From a checkpoint of a small mixture-of-experts model trained on Wikipedia.
Experts: 80 experts in each of 14 layers, 64 squared ReLU neurons an expert, a sigmoid router.
Below are experts of layer 9 (counted from 0) of a mixture-of-experts language model. Rows are named router (the router's row for the expert), up (a neuron's input weights, with its number), down (a neuron's output weights, with its number) and show model dimensions 0-255. Each number is 128 + 32 x the weight over its row's rms, rounded and kept within 0 to 255. Numbers have three digits each.
After each expert's rows: a language model's description of what the expert responds to. This comes from a sample of Wikipedia text that the model never trained on.

# expert 5
router:111149116135121167170107115165091122121068151077130129114135135092114143110103153116114169130117118096159141121124090152055168168064094147119101106179126144140184127168194152098095113147136140056137089151136107074117155134160113109148122143140151127109094162118131127113154160117132216127148165160173131148107135088112139105092132168133182131155096135172167146094099085118133212131154197180145143143130141153151122147154131082148107142123155156100073117106081110140128127102113146063075108090135084132130154163146113051124154132122147169105149164161148103100073151132145085146125156058204176196157159121152095100183115107100095110155142127146155125149083191092126138143208094154138092143074086095163083186107158089123071128119165188165148077082209129137099160166157086
up1:132101105094125137110091117110148086077108105176133153143092127109068113080116082085074106092092155108125117063115145105145112132108055117136166137135084146082183162149207126147114108120161120122143124132107150134102183146141111171159187130114117154108212156091134127060136065149126166160108197114112186121129083108165153052144168090132090093112107120102154118157148092168119195133127148127124090153141099155176143128113157140114104198141109159125101197153115135142091215129080094134052053125156088124090084099114128125133135143127143115142126145139139107120097081107154150087122105167137170120094092190145159135065148144078111146093112142111139157149092109116118064131118138088135089078146075089100085157126056122146101148149136156228128062119139137115107100131154140
down1:081152112102157134119108156108157115208184181128108097136088181194118150117154141161101167084148193119149148115170132101130169149211132127111145127130148133164151134139114140102087104125097162154137110024077085160117095094134152130153116093154119091122101085102131170156133117111063107133116110093110176142144125164148137145110134024141083136122152108207150174114118129197120169108140170120094208105148176115141130131141140150120102148101104117102125147158162112173076102148140095181114105129078130096090145131145072133095148150145131104155121104127119095122120108187110131135139122153089069124118078064054116098131123205124158128117147105168110137208146114104149104112139106134151122138157133133131192129175060163112111108072139085113110108077095174145116170045176161
Description: Leading digits 1 and 2 of years or numbers, such as 1956 and 271, plus word-medial pieces like dis-man-tled, in-con-sistent, and raw byte fragments.

# expert 45
router:187175170123122144129143096115164125092116111054137134135155095100110035065163134079118135158132081146104150160152106160095119111094110118113123115148159181173143072172230139088108096144104105145133112125150071145119140153136086145101179150111090184147148126132111157149157098092131169124094172122125113094142059094099210141124132135109093138167071174157106107120070139163113198099123194138110075141072141170156112194103098122124116119133132149166094192121173117079077161117056182136085103139127131121122098158154097078165095169165147116110245179166084106119102153150135134131097169113136136138159124133129167107122107157125087124100161106115139105167185133081115162122147067153149092125108081123141137158145082107107100136132154116137127142118165122134098176130187130
up0:158179134106155180135124058115135099102127117128160133134093133155096142111122118068178121107104112082113130132140051122167099158076137154151180137118082139154128115162155141092163141165088158168164189123153137108184127165175114147103117137142124155070155070108138158164105085062110132121139125113083041136100090143132147139089130099145127153148070111120084044124120095188144158110223128129107132131102203124163109146182143139064119113124132123100123106135141119081106162133062132181130140156081139080115151187124061091160102110129162091123144196113116097073133162139121106080063165095087119077154151081132147051084078173137125092113174125175175119134108160102156070104123131164103103117165097123126120157160107106124100163170178144076102147110111117104095157109125145
down0:160137163116119115047129117113101139138182114132142145131130108084173128161108190188133151090111173176151132116035159096170123120015165175130140137109098130099165136110122124117103150164140122156148166117137132096105086154160125145125092088163152125102123162112104163164133144143161153075139069076120118135118127117127148099123094197140142144121150130099107130058152151074165114070105108105122153114093138137178146145125135059128174084208086117083166161129112098140135159152118112110120194107192145047105161114103102159140149110134090097163150186110206158134139113088107121087130155129142127161101142155185171175126130128156141139092107093130136109129123177127088100141106155077083165147118138198158178165133099060075140098154102159053138170158179179131131127183154139
Description: Head nouns for sports and political contests after the or his, such as season, league, Cup, election, war, playoffs.

# expert 30
router:142179147158099086146088057110139139117101067095115114145105159102137132132076136118130107086076091114153146135140119165141135113119125078148119145145117088155136120147151194140152140129197105137182134139155122075141113122154070073125122198092086137137105130135157099072134142051132142139151143128131128144051113116133179115097189161132149068135127180116084141098119115149152112107200193149145168128119122187140130204086060100082114128139128227128108095134151066103148109162122120112119088150137054120153138121150075134140188144179118140040147122168106137087046123133149091116151153108084164146137184147103131119101071110112141094158154139131157131144107178103105148136105039158123086095116129129113137219134142056126109090115128127159129078136163116139113088147141114
up1:116090134146132107183108110138130148102098101099181128112039119114100077110159097116172117179125146136099115096131125193107143130172135137121113118179086154192186127105161105132183119173125057111149139135105141098107154129108122143118151152122109081121117146130143104126155144082141094085080080161162103126090169154149177172134105168159160112086140131110105130142071031159171144100139170158109124100064106141154172211072135101149097105078153136099117149118141177138072112127099048119169111150136108111135140136118054095095182134130080132089164122167183177106105159132175108108150140107139050102171127139127103126171168173109114079143195120121132201085173156179107127130190124122134116095142098115094094137212130124168114110140168143088151118130110144161096132119071166
down1:030119102141094132169070126158116063111172081062134153140147161154173087166089197157151071195144090151113181100155146134117161121121113147127110084162175137142168133116110158153159156077186078129114116108107156160145102127086073114179134090189149144101127119128095119118138168153154110040136119071138141156128160114132193141135113038076170171151135097137167163147207178118109153129119092147089087158132115143095149152112085156170129129169184174125111122138125113125189080085157106136090109128185103112142156143054120150122111109133127144080128159161098171145092094113127113168171170099136080128113103092079064137166143138089114136156121119106137145109090163096133082136074149190119110150113091154092123088117120130131150102175148133159135085130076107127153107158105148
Description: Function words joining clauses or starting noun phrases, mostly and, the, or, but and their, often right after a comma.

# expert 49
router:178123089145119168127091067121114126107073147122157138110138124105124130158123184110110139144181077071169136157171103123047178172122154085085102138148087139105118127163150139159050109145134166110152146110114098099084114078136099132118169151155102144121138095179160140108173172092139136134188125143134122148099083151097173161099115114137166112136087128122134147135046097168174178126124189163155113115080153141130138110141131118091094124114183158116131176162129033149157102134109182141135140063085124148130102156185094102151174119056089167092126170159130169062116126174112082137193130067125099159164188093093128153075085105152109094162163112160125181155148183107119130111082092122138129115080120169148123217061149114133116089157094108170185125126134121121106120115129124
up8:138156075185112137168152091144127157122045127124104167177057103095154151087094187090128159108085102067116121158135114124103175165090094158129089152142095155135111117074141095130112084127051198148162107139151083092112092106084075162119173132163127126182174073156124140143116127101165132168109150147151138129135085139091189120163110097153131152147082126115153115101146113152147109123091069111150065133148156136089150117085131177113055140165133096178154097165084105151142103121074141124127114093174177144124112183137128094160157068126156076106153195120178141055124175097129147087116125047154112119110153176146156058075111106151098140116088099150140190165155184167095102127132075071134124103144115126079153121152064124157106111150090130118134170112111137125129137100137131
down8:200120152037167108150123088125118132107134103091136085150145106087137161076088160118151165109093101128099132165111117129118087161041103130045147110194114172141195161142148139069193176119137131101092114167097150085152184080173108118133128151131164134116142122142102153132139139167147108078136102102117119116108158201117136162135228147123097080151104107119112139132108113078128150114155141158139108082104128148158118174118031114083159129133132118129142084141130174145095102123151100130207122128058122128120190074145133100143088148160079101110076101178165099142179166138097101135096075099144113148116119126072142133166130179130086119133139122145168147092125134119132125136142171127193107080174106138111166150067164104112162158086154168175081093134105093105185130164108165
Description: Single digits inside years and other multi-digit numbers, such as 1880s, 409th, 1966, 1990s, plus century.

# expert 3
router:178149175144116084085089162179125098105097114108098145180091131151087165158158166105160125128108064149182128106166113143085135124100116091100134126166092121148160084128181146149110124178105127128158090171150147104107160076132102202081141186143130166113098098193153086136171145145113149187169167183139102115130034133113103128117122140134129064120114151154122092137062100106136174139144123131106147128090139150119113137058084140140100155154105178121131126194142131116135096115111165165073111104085113108138182140180135057141130166091158162092151171202107132089094127156141137125114150100108090122128178138105059147139120159129143125211184110142161175143153164084168167082146138148163062107093117162089134175159111155057101118116163185164123111142155111193100153147132114
up8:128137090115100105107102102125157054151084153108135145161162175108092107092132149119149115124144049102073138171137122104076122114099135103132151168196183108151125118110139218107123086152112155148124094097132147148149140114105165137134119140123119102165100096135123111106144092068138167175163094161080149143152070160116145160153121107099075128177112208144168145127097141161136175093142159072072127175084146125085081146210106149179102144170164109139133165244077085153100129163104144159074085111141118177121175166162137102163125095156141116135096115146163171150151076152148115171121098121140086200116147130099136147122083120131136158152118139120158103152121171089138194143078143197089078124122178130139162134071114105069077119087086141090124158109144133150092151129156146
down8:123092168209149151176063108193142135110138142164107133141087119115130090121086104102096133109155123088133157173097114089135142103134106167143179147088138119122170145122109118109183077079106114123145171155083104075134192111124114103130122130125116149164150117138076156126128091187093076183118147115094155107137166133112113098115162110138116159167133082111103079112117107137122170125104095144141076061128133177186172113115135143090138147119140122102110127133126148140137116134127064064129104182137157103157043166098061134077132108087145083106096165124149077086075152103095048121106136157088160119169107156132204092105198058169165137116166116143116106123046097142079104126150105078155123099104162079199131092109162144169137120160075119135201123173078145143155117099128142
Description: Word pieces inside proper names and words, often after short starts like Pi, Pe, Pa, as in Pi-o-th, Crab-s, Pemb-ro-ke, and taxon endings -idae, -ensis.

# expert 43
router:179128136164101165144099121181101118125094143148130155128126139142123106121061155127117133104093105077154152182140084190099076130134127090095130148129074087131079115132137189169096123126135189166155146137133111115154164079176117132065100178167112165065092073174126105113177113075135192157193181113047085137075123104128185107087128197152152113134082197114169158138095147160113143111150154169096132113109117179155126155125129127166142131145182114147128128178094075112170061114128119097084100093068059123179118101100110104170139117045126150097141147147143103131116175162108079099123155118139104201183146122119131168145084120166103112192199118130151131102098147157091144111134065141149092112123101151125119160098161119133106126157139130208148114117141099117136129121091118
up1:181145094136134135140125128142113180089130162139118138142121213104118159160116143146155107123173119139113134089158109143117127152155094140128050114172089102113083099162131085071114083102101142124128110062134135070181120106178135095084119140138150150171152133101142137139107137136130082154086113109076083132076124145130141136099160139086175106138127084099180062137083119137091143069130181037162116130089115123150178135116156148122142099154136118117113121107159091135216125104128080171171122160104136132126119144105120097135088061123109115070107136183162124098138154124195130068081109072086110109115085090198100098119166105106109142146152160147117113120110104133127215145143151129148121086160135165117054099084096115146087128172136180116243132143112142062142164045110107
down1:112167146179131116117166116110162090129143088135158169074147148165142118148159112132114153131082089146165057153105156101143133155116068197107101149118125164148148143111172135178146120173126164164100145074076141121119069090127104140109183176174127134124092105061146111161131141163163124134098177186156149115171148094076178156114093091147140111135087124114196113127119117129108107062086107121114135046150136092170141087132124138106183203102112111167093107186128121134097177139148123095112101148124186087124121136152185119127163113143109127071119119104109162084129126189188152162167142151054118110174090178117132111129130191169120103108129083111133178114031146141176125068124085142161131115119161071113100155137072139116066114135131130087125147066153086182118119099082120
Description: Articles, of and in, and prefix pieces starting technical words in science text, such as inter, pro, multi, hydro, anti.

# expert 47
router:151120128096130124102115100175102098179087139120082169172151159142115139100118146098157187103130058105130182163133047102101106097122169066098135127146125109111162105179194164093129115125099081145165147115102162122089144128108116129069143140087118184126096094148100158096186118103162172168144156129080126112132070137118133152109133135139118140163105200151127100140100091135140158103175171151096085147075137159185101147089094138129079165131123160120131158134162130102119150133068159105085146142136090065127128131101130080161144170135206181129226130182120158122117123142099148132149181104124141139144113147111130116091054188105104119178172115123124144178182125097164171066148061164203097153137114112144134160148140124063082128154100110157172111104181091148076184115164121
up0:149109121111075131167152121134131158148077147169114138132122138097094055130146149104107185119151048145159155133130150139094130101151163075164108086156151152169159120155159134118094177125098102118142113117172153101116165081125041105156139161121081188098075178126080162149096125190156167190104167107103150110095057155138128110119150098144106106105159153151141118092152177124178159103141161163090070142174169121175104115112165105157101103119137095163143126096180190075133157135135138126128126125156149132129138142165091125158105174141180226127148138118119067129188149065131133179087170110083101148131125126143118143134069090139179084127205097115155110152186171111164160130216135166137146121066104103087147134125074122117150126169158135104133145140152087079092152109180140
down0:111142179102136121111155182081164118147159065109188144134185193085153188131115073174138107094117178099132113127128117141181135161143122090110091164156078130091072101118156195126148121133125089140080072084128098123140102126109159094111157146147146166126225083105149110152099052118097118110160079107157120150179139097128110172130094125119080161169131128105144155123163120140096067112127183099129146181097129140098158126125112106072193103129220156099137134131075072151125119171145125159164116154098133062130127143127137124111120148152138044119097119138082131113123149124135130154121111153123171181170134123114160147116117163140237157167092156171167104107124131125166142220131156144097113117203111167127092121063133130145103121085129153137117144123090074092173143104109105
Description: Last word of proper names for awards, organizations, events and places, such as Award, Cup, Association, Conference, Club, often before a bracket or pipe.

# expert 53
router:141143076083125116079136138126149125109146140102118132125109147056083136141149157047085148089125061109160113165101110117056166106114137121069127114150090151117146138189216202137091109133110135129131171108132135111105124163178087132143115152150140153141101065146102137134179138129153170100150133120106112085146044138124164131151103185156144115138058157117141120136069091102118220108170153136133152136047110150116106187136123135086132174153171151105129161145133131087119141148069190108132114143112146154114160134092070081150153123141116114084150190145113134145077152147191078140120134093124133165167147165153115128112042125159130137157123134153123125146143190108156152107122121124155105148119135094146129220089127164103033102092113127196156144104212087126094125130159122
up8:153157111122135133131151129116169127114166119120196118158151131114102056141154076106150106146150140168140119156145116159132170144132120171126168159196139165141106104113155148155119086134132118121180195160111098117103079155123117108101207135178113091113157081165097136166072138060140136124136208108114123112084097125053182113115188149099109053101148108129104102158095092188150101132169104091166129120096119176146154191115147192080059112136157141147082203119148136124101120134063156131137083142171171109127144094123104112140135156079138137103162172090093128088068137018141115094152111160117070137111165095134112084116180135113111091095112071099162190129156184132100085125143105114147126065112143097111108120131108100134096131073100122180107154139093142152158180159139125
down8:072158103135147114120112131104123138059179104144081119107142150133072064162122114109122128145152130150126118078102167111111152086070102102140091084138120145108136124214120131088193123111132202123144145122108158095110125139133113134171138120150190160148177145117164110149153101098141093111183116111090093177086161141111133174111157126115121135126178137084088110057129092115133112107173179138108100201108126134152099126160122193049132124133157137160192119116111095133092146156146123164105184072131133037060149107112088140069113089150090129070146127073079114142106133178121151070185174123107164081157128117119105079121182178147115118156102071140068091122138054156121130127137143154074109097123104076130098159092102171116119104148093180134140147134140081182090121151185121
Description: Non-leading digits and small number words in scores, standings, percentages and measurements, such as 4–7, +8, 2.5, six.